Experts of a small language model: 16 experts in each of 11 layers.
Below are experts of layer 6 (counted from 0) of a mixture-of-experts language model. Rows are named gate (a neuron's input weights, with its number), up (a neuron's input weights, with its number) and show model dimensions 288-383. Each number is 500 + 50 x the weight over its row's rms, rounded and kept within 0 to 999. Numbers have three digits each.
Before each expert's rows: "gets" lists some tokens that make up at least twice as much of what it gets as of all text; "mostly gets" lists some tokens that are sent to it at least half of the time. This comes from a sample of Wikipedia text that the model never trained on. Tokens count by the router's weight.

# expert 3
gets: " ", " |", "|", "–", "1", "2"
mostly gets: " Binomial", "%;", "*\n", " However", "track", " October"
gate0:552569521498558501420531534465504467551556549533502451477498487496511384437518581533490533527545548507510458501452506529539414520430519392484501480482482411606502430458521488518559575514463522512493528474595593506476505501509498564523519554488486523482552651533508512429573508510513529452
up0:523449485383519529537554482440515459516573487583495504571507430554575529467512524561528490483474410449602562490518535466566491509563502489466450518543573468569489473412500468485532488546526474573540589508464426501502523496393446472511505440509497505575480455543564550458473499497480576464
gate1:534426497507473481558510420504540540518554513544468413498506534524569503452493505519568517546590519507528580540566539470487441484640472548565535520498596525495469541526528540554511471518550543532577554527386527497427483466568571507507525487525535486428506647493427424524472500534520565570
up1:427559477462542513499413521563559468468393544509448488501567531460493471533503570561526523539537454505492441510463516486447480619531573493447549486510464543515523430471458498627554537471471504445516528498533511383491511509559398493552525507505536475543521564476494455538498578557492623533
gate2:459521512479532449432580477506496587454442458473456529551473513488546508501531437560515564526511475583575430479540531481372541523551486413541564478501492510540457506488548604601534545482516508530439585508479516506545459457494433470462416527562484529439497486487531522563362511463411553486
up2:470386501416527521509523523497500469379526548486463496509426488494510472417444535507455527488517534472486469514506546491514482540608501508485466486443541481450540448516573517485430541593491464453474531496506501414533529560420452517546529516487503468490591602564474520478596590559551492551
gate3:547505533515466511479509509590584502508590494481481461520462395484553525492535432460442513489414491481365450460497513566415532520556458526447543505485531586565568512387538483527432428499458479469530600450589493434473477518419502540589449547617508506543511494504445499500509500439531481574
up3:553458514494553412459419509526498499502423565457454449478505531549536469469580408479521553481474519461583428432500498411486440420605495497467461468417510559477530519514547598478478437476431489477546501550460477471448594417439458531438554453475443470437534401493388528538529562467464567529
gate4:327522532472606531427480534540507541505480446560498511483447459516616455428468550490539545483562519489628588494455584462539526464487481556520498463476397535544484441514456615460511531613512527519492404455517437502481525527532434538543559430597566464491473470588536472549555454523529533394
up4:431503512548554491439487543482409506491536468533584539530395483495551540419441529540554503463506492477570498450420482431498547599502505430488465538419496636528493476527434415478526474497558453427482499443514439430557528545478500469561583478509473470485589480506512584540616416478499524492
gate5:519524488391431552608528479492474486478428476482519504507489521487493444491461535498507626505573513512606423520449488451480503486418472553589540515505549583575570428464546604545451522511506532510574519527491538480547446533483593531557450552506491525552539526521514487522440544533517566482
up5:478481506566484435484445559509561558600443509576429438533555525584544405495463534494416516484524507383547568573474480445547435448567486564468480451514545531462490542513513457447469494493398560482455597553533456547542382490545475453505505424431480505565539560494466385545506503468428453452
gate6:513498595405454472477459500479468485557516569427588433452503486558545462615520475570454519562492394393591590454511503490490525480513546491560452472514531576436505407438498524433508438520499597594665462530550486480543561421473436558420564480553432498505492368431492453471461505458486510592
up6:483540431518469516495510526486498560439556460571550467590415423427523578460472514418590380471473588592534546504470467458549447527510452490436582526452471527570502559528479459598484498528450462503494509474502575537445443571535483488578497515428491476496554549608527529537518509506600465450

# expert 13
gets: " |", " of", "|", " (", " at", " \""
mostly gets: " at", "″N", " all", "°N", " years", "(s"
gate0:551414540555481480503526521412522545499531496503598475469441481446484422447437495547475525504445541484548526531594390611520510516443546539545590447527579516595552499523460479463540583412610501450488563531423462560420538476525459476405556469533498504456482461568550548441430474510543506506
up0:503518428510519451459402561524547476497539486479498482463504542395476502479548509425478496512367543541558465462467458502464513469453513497553589387431449522508508510404459462546533567494407631510536446400550457469575462536437572564532503487483436497551554330466467459537518433481564582529
gate1:491496504519540554518544540473451489548539505516559521572495439483584498445533461483509482426558559436525566458536483459508520477516474499571445486511527457600452471507520491538428532536475516509517565600558449384529545522472540565548416470492482483448451422609478510450519476466584466566
up1:464514480465523418467462484467504465483433493533435518378520514442460470586439521508551527500518494539478410437545384559535571468487508455437590458496511538457562542505561573462499540538440466467513519474389506533489508477482522563494531474508570617504596543421447467548469506525385434429
gate2:372559405487497481469485437514567517496546463450500443472496493529482537510502436374465459513513417475469547498555545478501503483495542510514557510424436422560496521477452485542551451527457537535495426385592447620546474562546472523481495524458422486525530428487510586483528482454478431515
up2:609510469526543529521525546590442392469486574481414502517492558569530505414473515542476537513514453445527379479463496510509532422571490613400452554553489501493529511666500417501509475474437515503443535557547468479496545571563538489497428464487534564442541518380475494521465481483380581490
gate3:533527601555550473539519506491468497424518378552492577408465512518584418505568589522534444450510471550468449504465485508542460431488564547460506535515573601364484489419487536609461474535506467471470558584461623448526489427434561520570574437491424517565535440444447446459473413463469491451
up3:473449444374428516452484382369540584408414414417461495458548481490435464436536477439498426553472497396418476454583532454536453542551522485551531502440444476567537494562575470414515474531532500567501401472454522519402538517456509529515487521531503552530540473546507529560514504546410545413
gate4:510568592538436509572521509576474524458543543582460495539452508589481462457423417576548587530593518493462522512492445543450555502505384521481502492356500512486580554478516563506490483535414444502571457506502384465425430540500407427495535446496486480481583584455473551466432457519545514480
up4:464556559531460469488549473559507493429558544577459510484464434564544517494436512528468513565503539446575430479419438497500530507509437507609558446479454559536550560426496574456558573562483516603630476477458469453480441584503397424538519479481435502428547534515541539461512472550531547479
gate5:441555517453491521637508512420490563470454421528562551476499561435623477463483493542570568486536537553514467386508529510505546527517485484527506468502508570512539603419498528509536519508538507440459512435567528468462542442538553494467525517538467509482502490473535471518515609498552594472
up5:524407430542484401508474486457548444442524509526547401417549420596532618487471537414499445551442527507478493576552489493494542469521429470589452458531544475488520513544479383450503551519488501479502486456556475529532532460528502500549533593511521567450506474484483501517401528566512515545
gate6:598485577472516483480526486537460556518518518527470437551435482511501492418494568467517550522538505479450569535333528442560524573489488466611489492531479511587545580473452497559454548504537484500540464452451513481561608514427538477490488495441449514504612557357535509473617427430450503501
up6:568432571505504458533535445476490469463512406574448423421535468538490494494447558517570560495495429412478550453469512503428503517486526507493495441535469423568536519471490549546527523565574451398525550402505450460468522488531511550449503480448489509506458459490475457480493386586489541520

# expert 14
gets: " ", " by", " with", " that", " for", " on"
mostly gets: " with", " by", " about", " when", " c", " under"
gate0:488477465462532469534445447463649485533430500591535507506560511460557535585477501414481560348486455529492552477519522529514560554504481522458551553472466581486489533507504562594484531503553389523505454542551545539550518457432488472576565426484519461502561478515451484445476444498517588523
up0:367554607437525483548583457517413444538490616478495656511377437498460454536560549549520433609563436498528457610550554520459472483496480452482480511537509464487515508502585508473521557561515494527544470514462461410453462531517451510522479423595507633605509482522534539492488599493405507493
gate1:511491439489572468509434514481532561531550506508519542428516526442541403453513453535466564478512457381573457425510522531462459621545510526442468489497511457485491494546491503517507496490513523435565482533531505366586621551528549502441480580592469496597584535499455473403561523485513560543
up1:525465482484507437550569559542535375558411437452529439509579469486464476560486522476511475500509465527434529482531481484475571409446485446532505500535521493547655545510498481515471561548459509519480514537406568505517417449479476497566511476547570514533499492441547501492512522469498530542
gate2:563600522484485465415506564433513575497560571575475583501543522532511512441576557425562513557507454499542523550515489449396528494444503495501526452465503492476455476598514565549527485497437466512493466430500527519567521488460496576482454529448490579489523497529493525609475573558544483435
up2:581577480491375541487441593536559659550449441521544569538549516535511493515521459416479538487451517432504474507500500485443518495492547486627594391511488490496491515483464609454518537447445509417528495430479499638541452530455524477470550516447552616495503492471483483461505556521539455490
gate3:596544413416506472555523418523480471499491444423509440525511363443487591481448445446567486426522547458522493473461507551531552521459443553537520498471466592508519559462537487446540577454466454433511493520537425500557492565432513535522500539432541529478466520525434514470427455437531483569
up3:528541470582484537431532541552511536420563478495590474501533485413498420485550510446560511438519534519538495414437458435552520387433484496487443479475379413593541495430550428449544431457453463458564524521421515484456534501492496539442566531462530473485559464409507469476483523505574436550
gate4:519475511471494362444488499548492483540415507513446398449506518454462529422463515447500544457506448492463463375441434544452551494494419511567483449411455513480535608543492489468470478490469483452558522481542541557420509463481429579432570560540600478466526467463419569419499433455575556509
up4:546463456456501561537498538528628489533582463600489498420498481577485474499543479535522458495527629541494609510527517521531454478498539520475551503522504488481510431469564453440542393502398589527452507554537509484534352502483576474519482513428577468479456529486543532501451509459494424534
gate5:481481595411480423540494552505543529602405577455511488469457590563462531470447464420534517507557453539484440519520518477511564423486471457590531500397527537526460491541454580464590465473510462487535426522567493505434486473564478509513438462556532511461436451549527510371488589501423509505
up5:520506408521473491463453329536483518432571435424519412472495447444549467498600442521497497487472560504514565468534514554494500525568472588456485491512525416475543513449547526566387565507492573449475416571458538465533582529444512468490558531430561481488527501483478505571497493525537488572
gate6:436491496501540495468530545452433511454451556511482517521594510474552493481536458446539521500564491522579530401510583483450496528512496494564477520420523498546501596555601496517453409505463513474465469622438450421434521531516504522586509469448540551428538580597508487407459422534588462478
up6:427419448448485571534398482529507542474528415538531620531445496565601455534455468529480514513461461570480488512536472515452518584515494461525500472578498437445468431487463471567487521514529426476469426553597381368464517477502501548451445493547496513504454402502444458400520525518453523551

# expert 11
gets: ",", " and", " in", " of", ".", " to"
mostly gets: " including", " and", " or", " into", " includes", " include"
gate0:563458557449462500578390492566445542615380509395500443513524488476482521448487473437481498464511418551530459565521429500429508593466467572529474483520487426456459475472520508534450567545556491458515538522542381486461370523463503457494523373544511464529392564630421400452447412565538425433
up0:455505568552490588521536495465520530473460535582434504515515548521501491447529503521515572505471529494470506519428473551586422481473521603542480499478556483579571589445534459444553537490532542516589497637434581470521556453543549435482569558538530554557508471448461469506560472549480482552
gate1:410553442460519560506566557490467522541592540374414423559598523479386426517500539534522490551519469511453513371530376563365448514401542419467501495521519455558440489526496576582536442533602463491508576567499512519508527450445521595506537518516534528454430466529506545487490477518483437436
up1:490415513474510429474415396484487427479448535433570503499493565460498497679500500430476545472526512474475479533501558551478547457462411477450569462450457508507509465553509477616518519551439490550508439447539503476547485495520445542399424476537508462538495424441434484363530435525508527483
gate2:439532618528546393462635482554416478515585554527435598521486529567516436498516449525521476459464495455501519417454516399473511479495496469494563493466498552533539624500551493563443561532497496518531543449554383424490586561536519541511523487487486489488560427507500504472521555544578551515
up2:482556513504463405545493523510497483571522519533431487489513457583606528416441495418497526378481505512528401498438500532499490550497490524551504620389506581459468601449454547601492480487470501414477451445609493521473595565473501564441545490567527539448450420554436460440511405479509411503
gate3:554460463550472594586513414562439566517461532420444418505456460515507540524493489461517510484506478417452479381531516598464506488495384473569589533455487585476429494476507519466474501486523463430485435511486438483568452492437481487514560529438491474505507531509544598489534490479539566513
up3:555448499546474554576452495498357505480572473473537526537475443485537391497514489595509455492492614499570510460487567547584564520497537513554462422535497462671452425499438421532465528453555532537507505421505588530448416587502540476473488557452493487509534482597546466510487499432471531542
gate4:534571498581458462526497494534500536510573423476506535438460564478504487548487584513612467563468463557474549539545427447364485560543534554457520500509462540455515504491511569512574469486521534413581478395415520499512420442478508470531465514472469587492565422434466517571602538554507551437
up4:474489513535519532511506478478453559550493489533524507475480461509571520582372500490511476456501579474490471478459528548590425507566542517557467528484488602509447463478479486491506500517479543531466573492541502601534492476608488465476539528495535482567423491523442426497439621437521505592
gate5:480504493516544562473468504508561571538479523458582507469445450447520498465473466522509483422489459416445523522533409561420483543419527540504513476451531464451477529507483609467450539548503556418523410454498509435521483509532532599535495503507464547574458408421483555426511580451537428542
up5:540553555548490410608344566520507498478467499475507555522480445466517546568475573401504568453540464446532535539525540534531536486480479590409494533552379508503507462469527513527472532611479479441511456471510535533480475517588541489437487483518445463460473468508473457506447445555398497546
gate6:450603516500521469533483396579486515495481552547546507540472502474500417471505499488504502383415548523539483511497428472448486562566503523478509450538489522472499498448485554583482533497519495488545494457544376429568489553559544585514442488541439469438527559621505490472487457559496461503
up6:451494526499601447480494474442574483413482450551400541481529505514470617581512533508466514546510522455497559470460447465584563500486511485458470560603432597475482518520484426458577553523474467590563448484570498581460456495458512496535426500491443559422513454457570609532498474560415457458

# expert 5
gets: " was", " is", " as", " he", " were", " to"
mostly gets: " was", " is", " he", " be", " had", " have"
gate0:589457493437549634498539584527420361554514488448520553542526522493596507510568520533523432528472592580467557542501510496533501629487484391490466401485459475489573396543546436391489510548525565520512506575486483466424452500480608499539488504491497496525560505539572528432534486493439501497
up0:490500556551479447544489525590528631488421607524476424543551561483410562503429393478434569445509411441472418421428457497521479372557483553500492509515517567506456576508444473627504487466488508510529544408541502526589573556564463467442551503505544513448430500494488473502449444578549479510
gate1:516490593560502466402329479549565476456538454566543459495572487469484437497531487464483472426572482452438512527506438472462501456575412520546494489533488548432446462611500588612521456556442421483509493461502532545407506538503467539519562475489382444457479506546511537568509499531547359521
up1:499472546427512545473552460523515466644621536557414504512453465445455518554469479540484448516493508638520451506430504502474514536502453510478516409501540515574473494479579568536537478553555502535469600482576568461490495525500542450504441500538479489452432526521552462451476481393525533543
gate2:499482510463558522490517539546409529431401468472523446528553589437473516413632516512464518371540537493577470509536448442433532554495569449407498465602509527504549367475486499540547631528529443496543413511420446451502414619523545485583501523512396424504529493438450407528482487536526413508
up2:407527544497453505425530443389514524523545529492446525500505470616424569505434479516560483548499532479450512388513525502454527537543498437531570587440527443536426587498509494536481440460449464510509520471537496476484536426490435519436506535561475560512395449552501585512564540451537445452
gate3:562554483534508461484519484434457457512524528510537539595502437438515455460475545593562443499452583459475493519462538555511548453522521423538446562399515513506548432421519606520396485534497473501500494517525542375460546522389553532504453512522457508498542375515486579427460459610481575529
up3:403543530465544411494455466509531536524406537410455560465436512499536551547479457474479507568528415583416451479486510535535489533450486613439472576535510496566369498590531502518506547471565508406456530452486521574544555551549513437475451529477563502471461548391492480498493461439510556503
gate4:481491513573529486621467464588514457450503493478320570482566528507548615504517487330479545420574444535575457417535452507495478426491529524423425593538573545457456461504369562533534562438504453437568499523491464553539505471520461501482494451492535473448437503391581435558475524503427478429
up4:474537655448468496607539515510430485532568531500515491523501547512490513499442424583516504443489416405475377508506491518516542432525407526495466490405508523472560498567536504577497360483504428566599459453632564490474509532503438498503451437481465620491522505411460521500422547480439533445
gate5:472505568591489454509478475552586434537495515429517495418569490474484516544383486526484512544475490406532493467498447487510521464529538521453486417450490563390485470401471524422490452531464441575589475540593527487478506508454436499510493484464469524528552513506499562495561407524459587514
up5:599348555469512462515473492486591565523521422565553505488527498410504498530548518523451497499512454550466541470482586489587609473549488552430417429458467488487487549482426490481508545527510520589474408526524363511486487488440521400513415446488451483491560553435569464469443481471462526506
gate6:499454572520447502492447544506561510539461527558436463467521507524516572571482527473531533503581432400514518574425583405446497508584585407569519481462495469448592474418439563542497476408468473471483443465508553524544417491454447500591403502489440509420578520498502606476508515506610398502
up6:416552475516493446522467456501482515508417456467397464470619507557505586458511378468541487536497479434464483472492605478540511526451590472492448384449507468519568488445463502526478508565452562519560539483555526575523531489544558492583586568541597537508435484475533562520584481431517519465

# expert 12
gets: "-", " in", " |", " the", "\n", ","
mostly gets: "In", " In", " From", "During", "On", " Born"
gate0:491536565530448503652413495546458369419469495424449474492551446476499658456530451477521569493516500463557541476624482555501554388496417529465485492410560470491523519439436470461556431555388427506564509490500482559555453420557556499393414468514464544651491476447536537499485487485481520564
up0:507501547426444453555581578516503376582453597448527498553509448639393630552532530444458520529506406527431467487483480485571612425509433522479477499455443486396442506534435519555507522481469511521545550495555481600490462473512486455511491469377486471536532468521500582423453452555583561562
gate1:459367519528520454489504552614537418460487497527454466517564513514454511464551463455482441509550534567437578503495465583583524502485454549617458469531405403463468512596530354489503575561454554489494410450479506581472511479499462533467547429468478560460514536565526492518505486442490543548
up1:449518518487476493476511464570433473479475483489475535448494495394457507405562505628460436441614496569460538523469446489552558461479493563443440462518390583469455574496468483454517458484548553445568592454429450403522537447518549553538490442499466531421446508475512510456449424542490553500
gate2:453484487563531523518534527613501465493538499507512509545489490511588452480542607510526567473475443524458473603492460511537564495543428445498540417459473451580587445494489393497433554515441595513521489507515497502468462432506543555492511443618552384438515528558497414499495574514515500499
up2:568452474497431533490559475468480424528584460544496395447481434481487539511520576581469493568507608533484526531485487525559495646480443429545524492447514452466492463550634548497520417486487522520474506482468488562520480426466464529499506375529470531586503582435641485512528488472525518500
gate3:468528492411437505436442432491472536494455479529452469511424540473521482446465497594542629431606449446572593487536579455473495481508470496508424547563554608477559443477592497535423518462497523537448451586536468491471495449529451557482487357477552415376488459541451464512501440533410506476
up3:437483431431429429522485492455515505459414482558467510494555503558554518462483492473480491511516517504504532456608370500547472479462504488482513475523543479462453448582494452479485538472457539520456511509437475569503527417481463420465507543464494493476491443467550529476369478557360308490
gate4:445456461500503485571501512486589456497493424510553495495539432457507511536497501476502549508590487446466573490532632502508594448404517507531435490541432586572597454443604546504489497540480524488605519429473545520482529470473431485499390456454507483508497534548521516507494579468393582508
up4:540535450451494539466543520589529521549493511461497548503486500480516461597420496547517441579526482547427429511486459484503540544519491488475546464518433508424427641479388513417550485561554548406451535508474513596593576478544539523584555589460505551524456563512512464421493542448569426463
gate5:472496500567626433409593568571498503509479483519453575475521505509578493502447481502564542499536492458495577527532610491455569573514451465372440609524555521409535452456594621420467511497459437499496445444516439484536548511412580441588566523487507517495502537515469508531435542541430468529
up5:549441631440498412503581486525481442516463563471513500432486455586501538503513540486547514552566492563464471581542568494525592444525516585514452524504624479465525497473438567467455507537480540504449477471394487554552462464543457525602401524454495550467527492423523492454306413523561467525
gate6:523514515571432577550503448521534500474580499534474387544528474472469519498556556529522541473500525492528447482474451458537419465541485469523497436577486526431497457524514552504484464520478513480532503496479418503485509510490527577568567493446496519512555397526559455414470386492519520586
up6:542444533599571546537499487508576451499546437560464558536579424471586471565473544495502482486483575448509488528523435554565467472519466517437487554491578524466521535576481583446389457504526453467505578483480457460415512464471541510627535496489491526545571472506517427395461461563511512561

# expert 6
gets: "0", " |\n", "2", "1", "5", "6"
mostly gets: "′", " $", " +", "_{", "^{", " there"
gate0:476478506439489470524432548495671459440489499501537525399512508375627504412511492521499462476558480488449568403469547545583532499480448527532499443513416499526514453476541431520535494594506486528524518428520554486517578462439513519440430472473412543458483450409497489558462394514460491575
up0:505482458604456443491452450542549556389515416436462553462478500457477507522514598546459523526419494475515505605450566531566450431513543474468454613529459571457557483485502457537549547420530522438428500525522484499425493527506566480496591466490391465530536535476490494397509386489515512515
gate1:549447505498497506458531425460524545561550554561469524506508459436502502549432547535473493499474501484521412466510454469504432451601444432512475597529495476462624456512438565550547524561464480557488518549371530564496490492559460501410491432560520563507502503403456515471470428572452444492
up1:429511483487517535482482540515536494357537471475477410570508523482506554469498539526594485480529541540449557544493576503610569500529421531554514419456479458519417429520559468430455558463507498525520404494637540422453537546537592464561428539572531437517497467548573450466502473446519518559
gate2:413554575540507433499514462501538442435450467493500498515439442515520473568440524473499558480440443555547488495553479465502528505486478358578489530547570519508515520553498577491470509531452542505458464541560418485501503572537484477615591555498474513410533536618543493435586577471465557497
up2:414509539461465510513542461468464455516446491456468586503435469538484514490520574428546501481545464539536467400489391538500473495388491470599574522450523468445516473581497550461573523603513539571508495533545470519548495599574546421584563473518406571431552566584526481452626474557585529507
gate3:517502486523548534452536535551496587504461543442540498525503488486493394461638562377495521480515501436514472459443473462473532531532516540369454489476441520545453407522489471474557497523545553439522437525512532502628553512535486508517474555438438453445572418462446532584529514513546571452
up3:492583469498512621532510492389540526517499442442498502542413500546594503498485452523509513499553425557431489525491437501468523469462551569504467441461454465544540493489445613525508527422594562538540558537424508469459480509514562441499521479472557508552562442465503442503490520474497477479
gate4:484539511474503537548403557412448511454503529517453531489518518596539419436516399561555606460439420529538503558452506527521506376488581491505391463544474539572482424457574563573478456451531494485432560568534513512509504479515530572554410521534616501586456391487479497461439403460506468525
up4:489533454521455465362564473468521474466480533447466416439572491446461643547462524501447545547507530484486505517589472535578450455476510475494465501537389421516618479503455504494500515473480519612460433379498418482513514506507462650421510515516539426596545553408480520522500540531496389536
gate5:460523512368467522575517502552465441521528355514554459526573500480481526470427520468509530503487449480515524456533474575480569476436544506481504446582525480605492469473511468458532500607521470530574656550553434466555459523428522558569611453483517507550537578560525444486497550488536420480
up5:590570527497485457455497478428465494457509484481527556482484488422442445493504428429448549425467525469517450462473416475528424457502476423511541553499482490415491471536487499507496434522503588522480471551372544533466432550546476453467469503553419475432664476431487518482514444548461536482
gate6:456463393459589541520508518494520477549482462420518473544525515552609555457505439498520510499493508526393557471478469575422487490430420527539509502548473458620535499597595539558563477559473403467446590463448524496482472443494414566434493495455504521439461442486431373527510614373479485538
up6:432518483522539552493523495486489459386429566500410529511464531422500474538462469420430483491417536492583446516465477519475543511484571529518517487507551470353502524410536555473418468483496528545523445619508409538584563504468494421533485503506467465443549524490522493431560451484474531502

# expert 10
gets: " the", " a", " The", " his", "The", " an"
mostly gets: " his", " The", "The", " the", " its", " their"
gate0:461507476495506454390449394514491427532550491570461392486521500453515543471474531443524512514420417527559534407517448520442400499505488436498482448526468552449498441546601494381450473538512430512481563505516467471463513518518544495554443527531522559481500543498543573499563507444532525507
up0:486553520459492505482439387545472556475460527496482534548490444494490549405505503512543420527511560512577470479541583461518463512500499489502407518535484562562484555545449477500515532525535489446479460555448478487501559569391470515487491515491501489440556439515494450548515528448530491519
gate1:484481509556506513536507426515549488455506495499465510454538521537491493541487526532515415488465420507586518541482505505609502453482486423565453554512526539471527477447479509515477497554528512448502538441514519542555351483521521529494506400602439481521474502464527444510522481566402479527
up1:443519480540541467465549451504457472443566441506482486648486562485512440582476442450488402457499543439625498559478428492579430424505557509479489477444455512456495474500451505506547483507437455422482580520462511458498500506557537548533437474570535457476496475396464468525485545459483502579
gate2:543532500471411545517574612474439453635474515459572544436522554553572424506511527495473410557480545496446591494498458484573479516384479536566442471449504476389552524474527510482500495553553523498509607445539565542421503506518478484536519432436491501510503481488483533512346484553523431447
up2:490489424487514545479457493413503586551437514476468435545504542434549472572542608504554459534476543550474514469511574498490511535567433408480592408550476468515411433519480527473523540452493520579484543539499488479550487535448551511395570524469543508464562507471572413486487475510498484521
gate3:498482494467452538510461572546497481542457561546447437558544461473536580479507453557574514528544425400485523407514543494423546522462401392508437507487543471532496471564487567500367530471499474476489414587477452554468441456484475476479516459473534576530456562572506508442600437443443569528
up3:504464465516463558521572486491463513527545525490466509557487491549430479564401506477479498549443438432475522474444465446512547578382504497462515631559479530526447495554458509521472502519542519565498488477559552541483385514597392402461526463442450461536503565515618462508452555485474595474
gate4:559482582447517454543502546465544514533400449474494494466440455579565525482473484532582591496643519458524502458511504575451461503477383505600478483548558531449499544489496508461536514447525462502555494549535441568471468499540546534435452536521550501565471517593474457450513569456460474559
up4:470535522508461458536427424493548600517545532482443449568571519453477572484418506517480446475383527475573476495496432545530535485575621487372456488478485451505495562548507511504460445526549505433533462559513449489483455549511576544586533457568565531497495511482543530470508494399545481510
gate5:562507485585571518502422440529593538496475533484452617432553517573502514607483580473527479518513589449539610476481498490450448517462522509482481518520541462429404501475558511582512530491471513613441576511496460596480455449530507519539491516432469478512418547499540519518446574482493408551
up5:440485501408493459456481474515394433420521452495546445404453527502531518481500508480498529542450500547425375474577510507557479562584529438465528506472520514458586516461373485409518468579556512448486447503521528480550458481494534513487560501553442467455558480536522472499518481492462515503
gate6:515472470514490539506537437482551488520483545630495560565407516512526526549453468576495617489488515495521483450494467449491626435491549526503520443439541463539646538492608451442502449527513430496550515530467502507508543468478461439540536421557490570531480526515470531531534475585515473497
up6:564519518538452546533568462458527479532488538510519577502492535579577409532417472530408523508505416497422495484482422406449554481463513507463630443467427539493520486463501541387497456460547459558570511639492551532596568438539477487530572475537471398521470506505491527579524465561584494472

# expert 7
gets: ".\n\n", "\n", "==", " |\n", "\n\n", ")\n"
mostly gets: ".\n\n", "==", "===", " |\n\n", ".\n", " ==\n"
gate0:509559474566474531481475633353487552553494520518514533506473515463460445500442489502547461516490492471567429440503480486442539424478463514504587454419534532587496455480503566460545576484503439506526468439544585456472558397477468480454537509506483546495507471577448462453529525478461408543
up0:527475450542535525577471473526496594536484568434404490507449406502467421608483468475506556501458459446510562502444410517523515455463446535521464493486445451520504405472504467475568483458577470577572500475511469537442443396491586489390510505552462494562399480509529505522580502446411529464
gate1:479507459516448486540525533489530522495439526463522531440446531520504509473605516508517491458474562490489420428603533422422543488503523526549475404398445530449507473481457514539486594501501491427618600396656544490573486417497468530553448514414407460477524514496525450550524531460569562508
up1:532472542542478517547501565540462464400511582516480436574344527518407477504528502587496492516580478581552496520522415463431467431465506544571455457449471473437481511488450457566567512455529499467496530464557437491545452420509534470491478517417408455499515479470474511488473519485532572475
gate2:437490606500495543487476476501532601553524483547553580522386390534489516546533469592585580567569481541492431479453501480457475412472482549525403550520423475438541500518508479458500524441455592491559411511520513505492505519427574464554451531525486505503540456478542533483392517515548655551
up2:565447418529457449445499502537488500463493467471388393529568591530409453460462562449445481408491546454427644526529500535550511531535571469496526493530518444499507470470505486549392496509469492481512483346404588467515535543476461544440545438502498517550482535590448459479543460480460399408
gate3:518467506523506504553532603403453486486545473462574484560521500540516586498436455517498560520529425509528482453506497500537438546429503431557496461504608504507493434508520579489488535505481411532562527446441487557434532447420426481523480466520461537527395518517404452363462500436454500481
up3:462460459549520577602463464507507527553517475433491506613539473569433417500377490475565515439506482475519491494403442524512520464471497524548537507555487513520469542485433572531444515458445518471557473437529551495530403502461458452581566443478517579459415439462531517465461426474467577446
gate4:472556506496462601492470466470537534565495513444585508472509523581568418566536467516489548389489514488462465430593531503445566487494492527460584452510503495475388559506487616591497467430485501515549460500599515631516601488537521522507585516475452404481483557499466433392612506519529486514
up4:540417429452567394482508470389468472419541545526419458450492501390419557502459506459513448653424520487581546529409426523492517462491575401544491472499540480484561536483528419483583635562427441506536481474433535460543496435499469463504458504452528522486454500564474602600514601455498554552
gate5:508524573553458458560541522501583484467556517366553525481540427635487461459536563466532450442663432524440472527507555586456518455504462500498585581526522496510463539582568498468524509520476474531436442570556380539467516497493509506528533504495485522539519571413564527481458510556498469520
up5:442549557479512540420386498460504498480430513584500532514508536421428499489534495443512471507599509444521555409469531505560533479480560445457424471407456415413502556466520468453465505537482484500453552494509587453490481463570568590382602570536475574490494471475458449540424484481485500484
gate6:432463575460500467434452481494496499553493508523498485418533493537519581483595488518534499451539500546594502501520453524542420391450458560587478467477459473519519479467515558516567505486529499550516449499489438511414557450516454539480544551594435474457546607538437335471536656507512450481
up6:427430565520531539515555448508537411523504471510539472463506465442613545511486515516469445546415516530486499540473525560522472568496517439524522466445567569497503570486540461494516498460542494568451549465501499503443546472483435468400477470398466574463445517529487530473513423460403480500